Experts of a small language model: a softmax router.
Below are experts of layer 4 (counted from 0) of a mixture-of-experts language model. Rows are named router (the router's row for the expert) and show model dimensions 0-127. Each number is 500 + 50 x the weight over its row's rms, rounded and kept within 0 to 999. Numbers have three digits each.
After each expert's rows: "mostly gets" lists some tokens that are sent to it at least half of the time. This comes from a sample of Wikipedia text that the model never trained on.

# expert 245
router:420441558459434441564442489557489440462434438439434470574430471540551446513423444460535447425458453568511460551536444516499452429550528475547537544565524552528518416419550436455497542507541515436447441531455564437463568575431430456562426585563437514514450469444461494456518471532493466458534547442436486465497568501441450448584450525540537557440448504568472570536441462468468437479486
mostly gets: " res", " ev", " port", " disc", " inf", " execut"

# expert 203
router:501398505452429466471515519535555467500498510527456441460593490498461540530545379525508452571436592491559459439567493460443452579471462496558462461533565484448476630446499486497452540552495500495438450583569479488562517456515467571434573577579546561455591449472442581554494488514543450507536512443517489516561483559488422559408520409603445479502513508482519487535528507544492522405582
mostly gets: "wealth", " Territ", " Roman", "hemat", " Arab", " Pacific"

# expert 75
router:431430555452422449581449481553484437446433452448431454556444474544563463523436455460529436419454451562517458554542440534486420433567522481545542554560527562536527420415556430460493546507537512439449446526458571441474576560430441440562441568561449510510463482437465491452523481540487473449526538455435485473513565503446448444578447518543550569431464493563467561561432479473463446481478
mostly gets: " Inv", " Ind", " acqu", " Rev", " commun", " Cons"

# expert 110
router:464440509493555505503462436498405450481423464462482486513452509553384496536453407431506504441567437491590478382488474533518522530594555456541542610537486490498571452468540485514436563455482468401478441485501490432541615496417475457504459485551488544522498505482399426419406558543557476518532496488444442423542590484523456500494454571590581491457500455444532567511487439477485518539472
mostly gets: " Yes", " MF", " drums", " Clade", " None", " DF"

# expert 61
router:433432545452424453567444478551478431453426439452439458558434481537564458519418450461523425425440460572520459548533441525483424425567527496543534557574534572528529413422561437454498541505540508436453432511467561436491570560433444442566437564547453500502471485430460488456511483548479471457545544454426486467518550508446455429577453528530547569446463483559468572549430489479464439485490
mostly gets: " Arm", " Publ", " consist", " were", " Alex", " shown"

# expert 239
router:475438482486523438465465418559486439450510506479460475437472434471450432542425475500547539570505448493480473558514552632496530535604481491572557581564555499554452496461491535440534481448423459430511583513468468458559364543528468474520500567426523531454400450488629533458490543512543613433551566482463513432574586500567500509550493542478466547437456454491522534546494500566503459538487
mostly gets: " @", " MF", " FW", " DF", " Loss", " GK"

# expert 179
router:452454484420538500562447514499475482513476460489545440538498540491492495519499543411557480452550518539543455432565403582501517514606530523507509587527482548452450443410526453540455472533456527485447465639379528507418413503538398479518613577566475442495496506470511449448435524566563431499549530410454557524470503526518540591457498430486496547434525459510435568534502382499471473497507
mostly gets: " SR", " SS", "BS", "BC", " BBC", "FC"

# expert 140
router:502488555515600468610479549411426433442542487584535536524591425441605539521599450477590530471560450428493506508474560431454573417569539504447533492518518539550520624541478488523442498591506493461464431409519516471545587492470494503575463565543478544557404488482591424436486531478484497543516419534502488548474419466471455480553525462551504506457470490475488500449475514549495419517494
mostly gets: " who", " they", " They", " This", " she", " what"

# expert 166
router:429438555449430447581447481560478447453431430441441454557440484550562459533430446464533433417462457561508456554529445532479419439565528479548547548565531558531526420421551436471495549507544511436455450517468568442469575566440434445575436575571444501505461484444476500460511494531481472450530538449436485473513570510448441442579447518533550567429453486572469565552433483486471443481473
mostly gets: " due", " susp", " $\\", " insp", " red", " Ern"

# expert 130
router:467575414549524569558539522427570568506529551509520516473560433498539467509529641515543507496451523389518514543491523430494553462414452539454531505484461438577468436531455517519475412576550552541572623415451398515541503412482531463520524426402482423569467532517477444595539499549443444511524483525477556554485441559454485513555493523497536494473588438558436500496515522578530514513517
mostly gets: "\".", ".\"", " ==", ").", "'.", " ==="

# expert 163
router:428522564416430470555511479569564494446482505502489411517421508443591396556481440456523417448492540445518420537546559474545553466503500572517531491550510583517581486503599418493468524470527423469453520485389479453579577465402507469429489482550446512587451449486454539438561458463574457480570602458551491526437514481519535483426490512503563526456521510558551571449480457484488449484566
mostly gets: "Personal", "Scientific", "See", "Career", "History", "Location"

# expert 175
router:454566483446434407489579548580409518476510486510501522497546444523523519476451520480523476537431589539545549597561469647450465449523531515492556425438475492525503430519493608467587527440551489504490457466557527509445503532450593407552548504493543514428465517439428549491487451497404393528553466534448422492515471448432404492551495588547536510499488445463464417450506560513527485481438
mostly gets: " during", " before", " until", " along", " During", " through"

# expert 94
router:434483605478453420594463480519462461401416457416493403579506535443461471470439499539540435434434497595566529606569490476512524552545525483468540487536486569437495455467522521524559481489483496473388541548551485508464476530499514439556498477521426522479442489393453499562474503565458540485501436523467530523421581467461432459632428523469484526442464525514464506567399514435471478512429
mostly gets: " (", "(", " [", " (\"", " “", "["

# expert 57
router:386490495475415423554495456571456471499447451509474479551474472510515414490424479468500396485407510561577493545537405560424428423559548495491566517559494532562505400502571436487534549573536542456432465513540610433438560560418518455566391562556494473541473545464469520474515535473493436470569502417448475453470536456455487463558425540526513525456477580545504501508441494472464498445472
mostly gets: " in", "In", " In", " during", " across", " throughout"

# expert 20
router:639439540527524511505494542504571589440480461524585531429429543542528494423524452555469565474609522393469570458560577550485512446543472592453482432478445486540547566564470488437543461443485554531508430511547546489516549545439537562451505556545545488495496560483551518466557573419547425470473536615510546522409459440504413474488514471448434534569481510548443493494445496479478434471545
mostly gets: " their", " its", " a", " his", " an", " largest"

# expert 29
router:477538480484434504396500519470588434492510500499509483474547450494435559424483504572471448463479560551534440527489461380499492654411449466497477521560565466509514499503511463465449610546521439483449482613501497470487539471572461566495480496511538578430498470645455492568533425414516514558441526443524481481557503559508464453425496485554545472484475431420561433592541492508529556445444
mostly gets: "č", "kov", "anth", "rov", "è", "š"

# expert 4
router:485501526508464454587512531564478598434547480446597523476501422554426465491485433402457473424517531543486620563558465588485410462527561545572523437453485417559517462562445475404597487547510517584434461459544480488472543509552480495531474514548625503489509572479472546489529519452430397474508501462480553498499469491470482598449429563617484474551448497457482494442484535482554480485493
mostly gets: " within", " along", " throughout", " across", " near", " at"

# expert 224
router:636484491461528397530527458450458513475563602493515563525518527552560471543540436488561559481548522487517628464463511434454548465578578421562576489532457576419416559450423502536495448499468487448479462407471512499511601563511523532454457447583493550474546441507424480471506450470462483576508469531535560499488502505433579493465454503554510535542522447567575447424473433546431508563526
mostly gets: " members", " games", " songs", " areas", " players", " characters"

# expert 78
router:483570536558511496571518492518442430503455505526507579543429561541598456443518463469471621445452494499401493575506500475532436505527461541455477531545436541458519520587510577487400603462533535519487473439422543471534557497483560441509494462534515506466479442595430540457432551563511480475409560499632510571480445474479458441559551455467527419489424428483504527434478561495496400515563
mostly gets: " has", " was", " been", " would", " are", " have"

# expert 177
router:603440545475517507482475527429505481526495524460529532495483524496516416566515440500508479453575544444532605363461466459464555489567472420587568506469461550423542555536421483517556380512484521441436507485514604498490590522501520586540454406618428558532491457424478505485561579482547538457446464457537558501505497418491457436504523497517416558597550525525526474481474436476456546477516
mostly gets: " idea", " something", " contract", " role", " decision", " variety"

# expert 220
router:535500526398518566502434526620518468496473434567390394527529495535501490434497451480555508539520424448504517443524413606521591500440585437591488535563580516542447483405600476451431464467557490476482447481423513461533531468526458479446479534549439469515426488415491533474468598509530516475561539465458482552517455411591521456518460507541500522415488509536510572555520485507514576432487
mostly gets: "elve", "enth", " six", "teen", " four", "III"

# expert 81
router:412501504447501450382459560554575464531436517446529489536438595549533584528471463567487456455569576564526410494468487433584496473488529518590388566468474386476533575505448487520470504582449442472485431524538530567537491514529491469443640504500529454542493497544433491403499555543508533505477499430453573525480541497469602551411511582516485558460499532478458485555526497506575462485500
mostly gets: " Clay", " Hard", " New", " Left", " Label", " Did"

# expert 44
router:494525493427505575523484456561602491551464499461420434473427529515493440457591434543557528536523472346430626492514432555606479481582545494508499470431449472519499459439482446499563492509569495505504474500514555448479430485456579476515391511586465424479526532435582458490450552447518512434558517558459500534498456500529504444582474455529494542535459540532528505534485540434588612506557
mostly gets: " three", " several", " four", " five", " two", " six"

# expert 237
router:578427564457519487443425492492533494467549483445523508448527445455543400480482436415446503457555519454545569392479589523456421448549509520445468428480493500438522572476428470479548415495454530463475464521531561454554562558436585599464473484618465488521514476464485489498540549416564520422509461542539556399543589459545453463502544496466466535606496533588516474555461485470431529457558
mostly gets: "year", " girl", " own", " variety", " large", " original"

# expert 133
router:435516536534466535544522510518429452467407494475508504504444622572579458427502488512545547428466502499435537583557438601498491466498462477469503577549416624501496472551538504408412540484590501457478492457469526488557538503484491465493438517527519525519436483521426442476445502566488532486420559389516420537467430525466439451634461489481463523450420414441397532524464507536473459502549
mostly gets: " was", " were", " are", " been", " has", " is"

# expert 227
router:450454535462399442588479455577511436521430456434474474552478477504548421516415423489483450410454453535457473501526413545468456425573524531513544556576534542513525423439530424492480587563517522454441443572418559448427586588468437432521474549562481466526479440507420448425542480528522475465540534460437528462533594527491494448519473563503573551459422519581464530518446468505464503526474
mostly gets: " produce", " training", " engineering", " health", " care", " create"

# expert 27
router:555491547501564462558522520540449462496508508484578548416445568407405461450466405462480487491450543425464470521512505466578538594494505569384504383443424524529527411553413466545499519470509450625508520568563523503556592526455472473477514437601471443502490450478601458520477458445523569435524451463502504499458545539567545475482490473436512523587552469485586546473497491420486521477535
mostly gets: " re", " qu", " ex", " un", " cl", " th"

# expert 199
router:578537527399532477539458507503451445463620452428449614495414485537529540431516543485572477482449413471564550506554450466429532499498523412520462560518555541522484424469588462518485503492565482492401495539544562442446501501374531443513508496552450449472475513420572427490438500570458528513433422496469539523542552452605539477547502462483541562509545384530524550501446492454429519541529
mostly gets: "′", "$", " ft", " km", " million", " £"

# expert 124
router:570569573516439526541458455515455482554477547446490561549424606577504409417516407517413544480417576495454566569531509433456424472560479516482550521534450566448541442494483553447399551550486545427498478464494521498538608532517539492473438433574530500426509451554403543495459475585552515491455570461621509499491436533488561521529463470521481450499483443479476487474457540485429490587488
mostly gets: " has", " are", " is", " been", " had", " were"

# expert 76
router:512494515440526517540469500521484518467515487407459495467479530423551478477472500444490454486503463458514576582523504363533452437453578492465460521471463550574425442390559457531512417427399452547496494557526564509522486477553397473508572457592452450522464514460507447537488502474575522443506481422427434431465571527416419517613406523494575556481464467532463516452432482419472540533567
mostly gets: " \"", " '", " non", " “", " (\"", " ["

# expert 49
router:563455559439512504484501601546563487414456488540495477511523519477510542435569488442522582480565389464455591389545524566476476462486497519461529462547498539541564588417481458419472429367524473428489448402509540539501456491473551561522541583606452539516544558432466558439501542513553440540530473461429513492452493455484401436520578480535466548478463522552517488570460512531432492506564
mostly gets: " his", " their", " its", " her", " whose", " our"

# expert 120
router:441439545470407447554467469517530424506497457407456452549467419517570515510406408513504433427488451531512452544521433509483449477512576449531504532581536563447530413398472445464444541537541513445406455588493535430513626482437426482541463548547479531456518428492445505411534496500453508461539516476507498477527608501464441468511518462579576540456495456594503558529454427507447503441540
mostly gets: "iy", "ios", "onom", "het", "sh", "orph"

# expert 151
router:461471534448494486461492463567504413513455441468454503475444536469534504570474439442493495485464631546481424470523545552544461482463550422588503558576521527496555539452506506525566572426463455514562429460550543491510397464419497448482499534592570443482543470510499456506525534581554481585593588431419431523475570447427441569390420553500467518450445513424541476551476472500468519451535
mostly gets: " Love", " You", " Your", " Let", " Night", " Dark"

# expert 101
router:372467567487459397444468541521510437427445472487509474510398523485604458530494534543564465437596502585429517614504523435457522430505507470477532525418503562542507445583552455425442494485510443438515548390506540522584425511424503451500466481520471488590415497553485524466520550528522481512526535410525515500482568526466494509545513489438536520453412525500446589415444470484537436548444
mostly gets: "After", "There", " While", "It", "|---|---|---|", " Binomial"

# expert 24
router:492410516455440501435499483532494434527455448566408539424509499418512493544547443455482486567409609528566416377521520458473484602458528379542491576533511508466568544456532496519504570482496488474501461432526538569478502514417513547488533538579561492456551472521436512458500497558526476570589527445471476492508530511392462564407428553527489480450462549400482448548494433570461574502505
mostly gets: " Love", " You", " Live", " Night", " Life", " Your"

# expert 77
router:461464535470484392534443482519554496476534608551517411500461583445396461536480396526500446492534493505485394565524491510538485552588513541512454583423471385447468494556526520505518497409502531446529433540441529562520403583466530479504541511569551442530524531433533471481488519579456401544449515410432476455458451533457536609409495479485469533480521455565509533514529462521508555598510
mostly gets: " Af", " K", " Nich", " Santa", " Hy", " Atl"

# expert 229
router:515525543463579424538528517510518584431493459493445478480558471492528548468493497457551490520505438457416531564551566605459542430550535532421510443505589540538454534624501523436555412520570486526493492528553448525513503588421499501605478606493635520570505541435594488439529499519506425589515463553488522534469472496437500577540444571500489525539437460548514456481424572447556502459472
mostly gets: " where", " when", " whose", " the", " because", " After"

# expert 235
router:418399531523423457513459475520521446493474462473485439493419472511546485581434436517498407345494554527527443569587481505460454519545540486553458502534564540511497459398550396478459540551536444441441468520494529472542472589473462463550474513546524428415543462560490468458530474661517483506558564440443481530539586568471432484494496449565521517486481490511523526452475481538395531425513
mostly gets: "zh", "uj", "ih", " Sm", "kh", "amb"

# expert 170
router:423459564436430457592447493563477437466424445428432458553457471544555462527421466458542435424458463567510461548516423510492443422543544496550543541582537562534510414413554440457513549499525518426453441518461575430464572545446451427559459567578461509508461490442481490478525493532481477451525558440437490467500564495426459433585466520537539569430450493567476574525428487480490432481479
mostly gets: " According", "According", " joined", " Nominated", " rep", "Comp"

# expert 6
router:451494504493476436442613491535500508465427463421468494542485479542460463547498546521563521592481488557541381583475467574501410453554462451547524503518409540432578476457515577485503480513504456572431458545502521550430577476575508427493473551397489561480435564489461526593441525573432420497463471500485506498464535504411568411595441499513547485482436530567540457521530460481483397492436
mostly gets: " Founded", "|---|---|", "On", "\":", " Episode", "born"

# expert 185
router:499463549490431492510509470536454450481433466445474504575534541573317526439514576501526441414484469514568595522518522531478369493473447457536538494417542567564521460482457520508543534444535496451507608512559567490462448535466482525470437530434449573512486534447462468498450472597530540494462409538469477595452528472581485445537459515481504521450537516493570561546455424479571476580410
mostly gets: " lb", " mi", "present", "km", " (−", "})"

# expert 158
router:429439554452420447581449487557479438454435433433441459553432476544568452526430451459521440418455469551511454547524444538485434424555506490555547552574532560539514420428553426473479534511546513429452450524468557438471578566433438445571439566560441500501454482438485498452502489542478466468530555445439490458508568501447440442581445504526539564433464494580474561553433484486466438471464
mostly gets: " ===", " exp", " publ", " susp", " associ", " ===="

# expert 182
router:498455483470443442554508458516456474507511589610554413415426556455438469441486373563482440536490480462548422542522499448518555560466522481480490504469429438413551435630517430533454505434481459493456463612455506536485527514485507509461434540550564488451505451449576535571515535494528419521440484449467457386441525532532483553438475494485472499565536409519479537492501454516482562627480
mostly gets: " k", " magn", " Atl", " Nich", "roc", " Ste"

# expert 17
router:453584500537505512532445561513501488435471476383476438465423560586595434443452536561518496432538460528531506562522442503454444473534405467539554537471490540522596522542474472388500479496527586517443504495580595426540455440535546523476466506508453570479482556547490545475478513500459497531451585467486408571456563494456405459571504531483402532475451534514489586560459432411534463591527
mostly gets: " Died", " =", " Born", "Member", " became", "Species"

# expert 218
router:461459529486443522449478478537501445428482510489592435469412554469371497456469514537462414448500476541460412568507451441517465666413508526472531499477489492540548428584462436529486629520466463501484487631507505474570534489550514487428488507543440488450499502466540389590569496444471500575465514419534440471512515530524481529389507509529526453469512456450460545555533507539564466536443
mostly gets: " k", " Š", " sch", " Ka", " Kh", " z"

# expert 63
router:450440562444430456576438488554464432434444436452423458550431469536560453532437453470528433427450444552492460550548436533483421435550519488542531560556510552535532410422546435463504539517540512432438451523467585451482571572427441441566429564565445491515446486448475483453513484535486468455532553457431477455512573502445444439572450503548552561439447507572457559544441485484471442491493
mostly gets: " prom", " gu", " giving", "เ", " z", " increase"

# expert 141
router:609496479490503487526462493455542536547493556468574534495536447565514463557570395496528594518527491521507584401454435478436541478430523437536608512562453508358416583506413483550528434546404476461419460469502537503471567533569508536573566481549458551442567437432428552455519533432451427527510505450465550435535515526503517503425490476510472494586555494434519475503471501520423494535480
mostly gets: " newspaper", " magazine", " organization", " tournament", " estate", " system"

# expert 83
router:515515454507444554608475465461487433494492483460503537465499495480554431493533595528542451461521458447439490507533543391549500450456509482443568434554515469468481455497469408461475455496553569524588599520483465483435575502517486463470463396359493454496411464459454495544542500545414405556474584388465552555537451458429472485570459543558593465464514433545445529561488557544505547504535
mostly gets: " ==", " ===", "\".", ".\"", " ====", " ="

# expert 69
router:575522519560423511535547460422465408454431489558600576527478589608520553451443474571481539465609504545494527510512483462478399485557542435407465495509498523529463510557514541437445522452468540514533520456433526469470541553617519464546435510543428517472524389545433523457462522532445473435522489461443581568576461488471506527514455546422505419583485503485488613423506464530450507497508
mostly gets: " used", " called", " announced", " based", " served", " released"

# expert 82
router:406479500408458440514555433546414430527446427482460488493432449555592491580478634506531446504422451564528479505478453496537420464550526481543414527512502524529573481505519549481511438470484558554548485516545488469417557525538461431491516478483476502457529608512433529542379482572407516404489436553436597497470497437477595478579446475483466503461491556461510482556463533520482444422508
mostly gets: " ISBN", "{", " Episode", " Nominated", "   ", " ["

# expert 223
router:537533532541530441583484493487464465585444473513551507425473443451523575403506420518497478446450549398453412591505463413560582584489427549436495436498517472536486448600438485526472533461566525531494495620486454528527591485470547423604526480578483475463411475493581494532435481508491471477521442491483469438510489557518519498515510508454543526516588447460567543366473478456575494538490
mostly gets: " However", " conf", " qu", " inc", " rem", " ref"

# expert 103
router:428506489434462532516531490552435603487546551496446425571510504478565463580503563461579471486575534410552451548482563396480533446445457573534557520527447549493562442529539441532443580437454516478576633477418391477527539473478493512399568450436468490549450496525455516495525444494583529448515557514491443531527478432473555472503485608405544555539516520540509481445458455505465452530530
mostly gets: "|---|---|---|---", "Personal", "|---|---|---|---|---|---|", "Scientific", "History", "Career"

# expert 167
router:418446559447436435562443478570465429446436434437421456565431483528559461527426457466522429435452456563503449552537428533480432425561548486530537558565515558522516414421544460454505537508539534446453431537459548447460585553442439447571454560557430517504455487440466486467520486546464481461547547436451496476494566509459451439588439522548519562447455507570462552554420473469473442492489
mostly gets: " Elect", " Chevrolet", " mathemat", " Rev", " ser", "Rev"

# expert 143
router:535495539439523496561521521589564526389410462467529412506434463605524522453455503446527467522521472549476452531550491560559486448521567471528573512536490572568452462448554422397512465473432539503446441470504480441553498569499442493505514586462592526532503586450548535469577564443479404621528566548466505548476474489471430576488423567467461564511442488525402473523436543464498543490507
mostly gets: " the", "The", " The", "the"

# expert 209
router:517478478429441521441461482508511419511465442464539504541542339498567522519498490595491517400457470524492550414420473479507516466460564545554490522606506538512565491496494549543455441573432633496423444459530459475429569479582487437435499477530460538437510482448410519468482605475478447528586552456453455453512584502466510477434495516470516552459508466405511583496426447543503523445448
mostly gets: " Award", " Building", " Hospital", "umbent", " Express", " Brigade"

# expert 47
router:483468546386463478539455553554500379453388506429487432545454454534436517553486466516596442484457421608568401442522413485479488480506543489608486576526512529546509436386529442560432508455529489455409425479513578433485514534515438421489469529609433537532459482441464553473536545484488538427544540476497497479498563463457494422506491519520516579493455502554525522510481460461532450474464
mostly gets: "บ", "loan", "ิ", " Jr", " GT", "USA"

# expert 142
router:446493519447429510557497562569572506514457496520543487510468532436588507537463403424521475507532465568532403462484466588583508488486633512557533497475550429481406485513606442508540525504417463450509461587412523454487488451438519489521509471589546468458573563510412501489567510500426397554517582470468456508476548489437479562459419554538543444451457558461446489547507546544529524407463
mostly gets: " von", " da", " de", " Your", " Mr", " Royal"

# expert 219
router:424454589474546508544405390503562500481568432491516490492467507423555428506404399434422518541473474597511466559477505558577496437525478524501530458488553475440407486468597492494611461566530488491491437482476463419478526452450452501398508530573422428578558546442465467522453465513496459582525495451434468480487532578508488447537443472536451442464567485436472551445513532451462427495482
mostly gets: " and", " or", " &", " including", "cluding", "also"

# expert 96
router:413428557445445451576448489574465422454436449446441465553445465546551462514427440460527435414446440573513471530526442511458456443551554485547531539548512564525508407402571444475495541508504525421435457507479576456460577525434447422567421588562438499510451497435499518478519474531478478456497511459432498489516549487446432429574450526538556572435462462563481563559423482487477477451488
mostly gets: "\\", "″", " \\", "ร", "เ"

# expert 171
router:455496525411501496531447489469404511493486426449523451555488451456418523508527525468508449419543503542539441454572406583432526521515467482510464613540500604486498411398526440571451468507420500448448431529464568481434486471555409485497584571565456410516463531439449501501491520561514456498484468480453488519536502516526453588428495471420548598414533482482414533556462425420483483449496
mostly gets: "ED", " ITA", "AR", "ST", "SA", " FRA"

# expert 41
router:427443567447444472542465475543505426454419445449491453564462495526576478544421435482518447428440445547496481503489491564477444410521575497552561541581484533506521397395550420478475551506510518428446415542423550456443575521396413456569482559576456497521481464477438506437544463547488457452490561456446482505491566506460473442562414488525546548404503510560475552550445481486463453493531
mostly gets: "ividual", "ulation", "ization", "GB", " Science", "ability"

# expert 79
router:456542511395553533484465544558498517516488444472468417495401490514549418465454518568510460455570434514442444490501406619580450502553560384604513597582567526528505434419482499452515480463577476544473525485456558460436473498486418442560463472571422447534469559494431524559433518503496511458541437486491523476579547479501428419481465482496500569430512457520497547544444483518424556550524
mostly gets: " AUS", "×", " BRA", "  ", " "

# expert 164
router:444512480502502445565505423503466498458453465509512407523473455428419499546452622541525435530412523562503503596477440472455503605566575481512484558559534559463535537525485468514520547495525553557418559603542514452544411507502515451454435532437440510446451490512464496508549542503429504490529508591455495540474589444379420431510459458596492476485435531510407541545480519427508474489393
mostly gets: " (", " (\"", " [", "born", "の"

# expert 15
router:436431548416474378573442396565471440422410472440536440444428520485555535520484490501582533505567463537581486554491451581514520459594518497529564478555511526455598405552572452477514518420529532466470438490524575522506529452465460473500508555507482502542525492478469428505426528463497525548460531462431499413422571445444482467495419542563447541464491439485478536539449464409528467475409
mostly gets: " ", "<", "   ", " *", "from", " ["

# expert 7
router:445416577482460488547439542550524450517436464446443468535469542610599487531488418436547471482436482561513488545572456566428396432604560498559491595534522508485475450455573470470497491519568534413503452495521562478532549554416408499561523536589493482506492449483465500459534473573545485434513570423481534519501488537436394447537490528511527523429449496536514568592466494504455411436518
mostly gets: " must", " would", " newly", " will", " World", " once"

# expert 138
router:544564525569492461586595488548428422463416503460583551514494481611541526481471443535516559537436512561498496521572431373421463462466470500451416495560447529503512482496545490549474379438474540489507560347496568467470514571531500464409495453531455529460491456506408509440557529495439486437544549475488598521449467523483433478481535530460510466481475453521517502404481534596513489497573
mostly gets: " went", " named", " returned", " appeared", " moved", " used"

# expert 65
router:471519536437469506560502538568475485505533430482476505548531484568524519439414577465522473427457430501486509459557492539455494432529510488559413536526453514475522487416571481494475565474551513467443602494424572414459539507432413460543454461583506527463505518441576384449439497542354508527511515415468432456471503484545494440514412520544559533415434501464581514584468440446563468500407
mostly gets: "′", " km", " ±%", "sq", " mm", " %"

# expert 243
router:435493479449497556466494574456396497534429480483462472550517509505471477481524551499526481500564448580538442407442465424474467499455467464622559556566523530438505505499426434561377572548460458490400458482459524500395575460593422473511541520448498538489464506503390489452508537532407448514523493490444515419466556395441440576510482517551559553477565502515429499553520533496542419491452
mostly gets: " JPL", " Animalia", " politician", " footballer", " Australia", " Arthropoda"

# expert 197
router:424431559445453461576450461556460430468433429450463471555445489533546464523432443437540429424456470554543453539533430533474439429561534478555530571565542553528508430433569455455482532483519536444449430526452582425476584533431422447551471567571454503488467482435462475457521478555484474468542548443446484467505555497440433442571437513548551561428435476568478566539437460495445452467492
mostly gets: " Hold", " High", "onna", " Love", "IV", "TC"

# expert 136
router:475469567545593502584441457434400413526525442504427585500554497424556540548571461512593546440552548496487500529461549450479542449577550434457503490533492516496480517480551469567464465540508476451599445471499536506560577504490485430574441517582550538439405471476504413433454535587506527588494428490588446473466382521494442510518567513530467413444532502484510525425477529574485474530502
mostly gets: " who", " they", " would", " They", " could", " However"

# expert 88
router:486465529465417513410505474489539443470445496470584521453484367490521550523429454498508421472457554497547440450435508484502523590471428543548472431499482502408493502456521521573449510497434473504455457603576519441534542440506478540480521458536482569444571403599457529500455456431478505545524443419553461524427554502599485527323478458556547504471464518424556479545475446470529528453502
mostly gets: "hyl", "ي", "ς", "orph", "apt", "onom"

# expert 165
router:595450521586486438513551533511504480540482543503527565423530485433532491495531379437492482500445518443534478567490497444553564619469480502404541397479526410506522494593399460548493496503498442493473492602485502465566571519458540493477493445594461526469538453473562542503511435415548578415488392462532536440496481548569530504481541431453493528647555469450573478509502515509527534463541
mostly gets: " con", " acc", " cl", " pre", " pro", " cont"

# expert 129
router:569502482433462503547482467541502487591470520483538451549543486445576511590498450488476514523531560563582416359533453411473587489570546432599466548572443499380443563451545534501500547526509537466446453454472503468509545511516487551508565449538527542517581501468401549435479560502403452482525574431471552473514514520408497585390514485589481504469459542468464472565513457519517500482440
mostly gets: " president", " Institute", " Museum", " Minister", " President", " director"

# expert 72
router:503502533458470422508434536540428414532520476485549496456400469504414542458517510504456468432477477424492436565467443472566536600444466537436575446395465481484551472614420504493488588560427490478426464575493571467510591510465503458410454500563448432428493454495557439451518466459491515513530470458532475458434557488570573486568521493497572529590588442454550572534469442516512508526547
mostly gets: " p", " st", " s", " b", " sh", " ch"

# expert 148
router:452432498452474536479475498482553518553481526474525557449619496497392482585492401518496531458454552516491436414546447522463489489575553592432397486519540436435457570416487459533452468529533487493519423488512445476390547531533410511539572447578599535485501454507391464498508486533459368565540540460476461482529489558510501609431476538495564492500414483502478487509494509530563574444490
mostly gets: "ghan", "otte", " Frederick", " Lake", " Quebec", " Valley"

# expert 240
router:431446557447426450587447490557485444449435434440429460556441477542568461532429448460534431433450460561516456547543446532479414428563520497551545554564515555540522418414549448458501541497538524433450446520459568443478582564430430447556448571566449512493459468437482495468521475546476476460531538450442493459509562508449459433586442513544537564433456491563471563551435478474472430477480
mostly gets: " re", " newly", " fa", " pr", " ra", " rec"

# expert 32
router:517477532462593453542550529415429499476566496558536548527572451435577497553593371501472525480522451495429553418476587498406593441572604511411521475586461591489521595487450450560439517513455510396508418448488495540515600532498415504496487505596482502562511481511486479482517506470509440538548466591511474490447508489424453466481540442513464516473539496557505534492455466552487430553500
mostly gets: " they", " They", " This", " whose", " These", " her"

# expert 174
router:473544512572503487476506491477406464548479481568414592497534493469581521466528449521579573449562592518461592546529585512422562449591501498418477483526498470570459439556490587474515501484517480592569468493481454530524514502422574470593472536543521525545454449542456486436428517595461480503505479524511449544603452512444429531539552489459510552412558498543500415401514529449616514536452
mostly gets: " where", " However", " when", " because", " although", " if"

# expert 207
router:520517545493505567554468445542516513573453461438473483557441463512505501443577444586545602479455507365394609373585433527572538430598550571522430490414495535545464442432547405451447523503551478513541461466485519458438536505470489473532471537586457476458499459465581465444480537479506425453562460543489543500502468553512558460581444452479520536497447462516543532467490534485564525548517
mostly gets: " three", " two", " many", " several", " some", " four"

# expert 128
router:455495530535399457554437537524474555464416449433451401505443554531472515459449515432561435443526443544561445423509439538504454542478507503591522432571540536465526474455523422450418566461470516448517550435477571500465592508454463475532423575458433570573448517442503454495437435494554484468429562483527498445586501495418507417512514507454418536471443404564454568491441500456544447511502
mostly gets: "|---|---|---|---|---|---|", "|---|---|---|---|---|", "|---|---|---|---", "|---|---|---|---|---|---|---|", " JPL", " –;"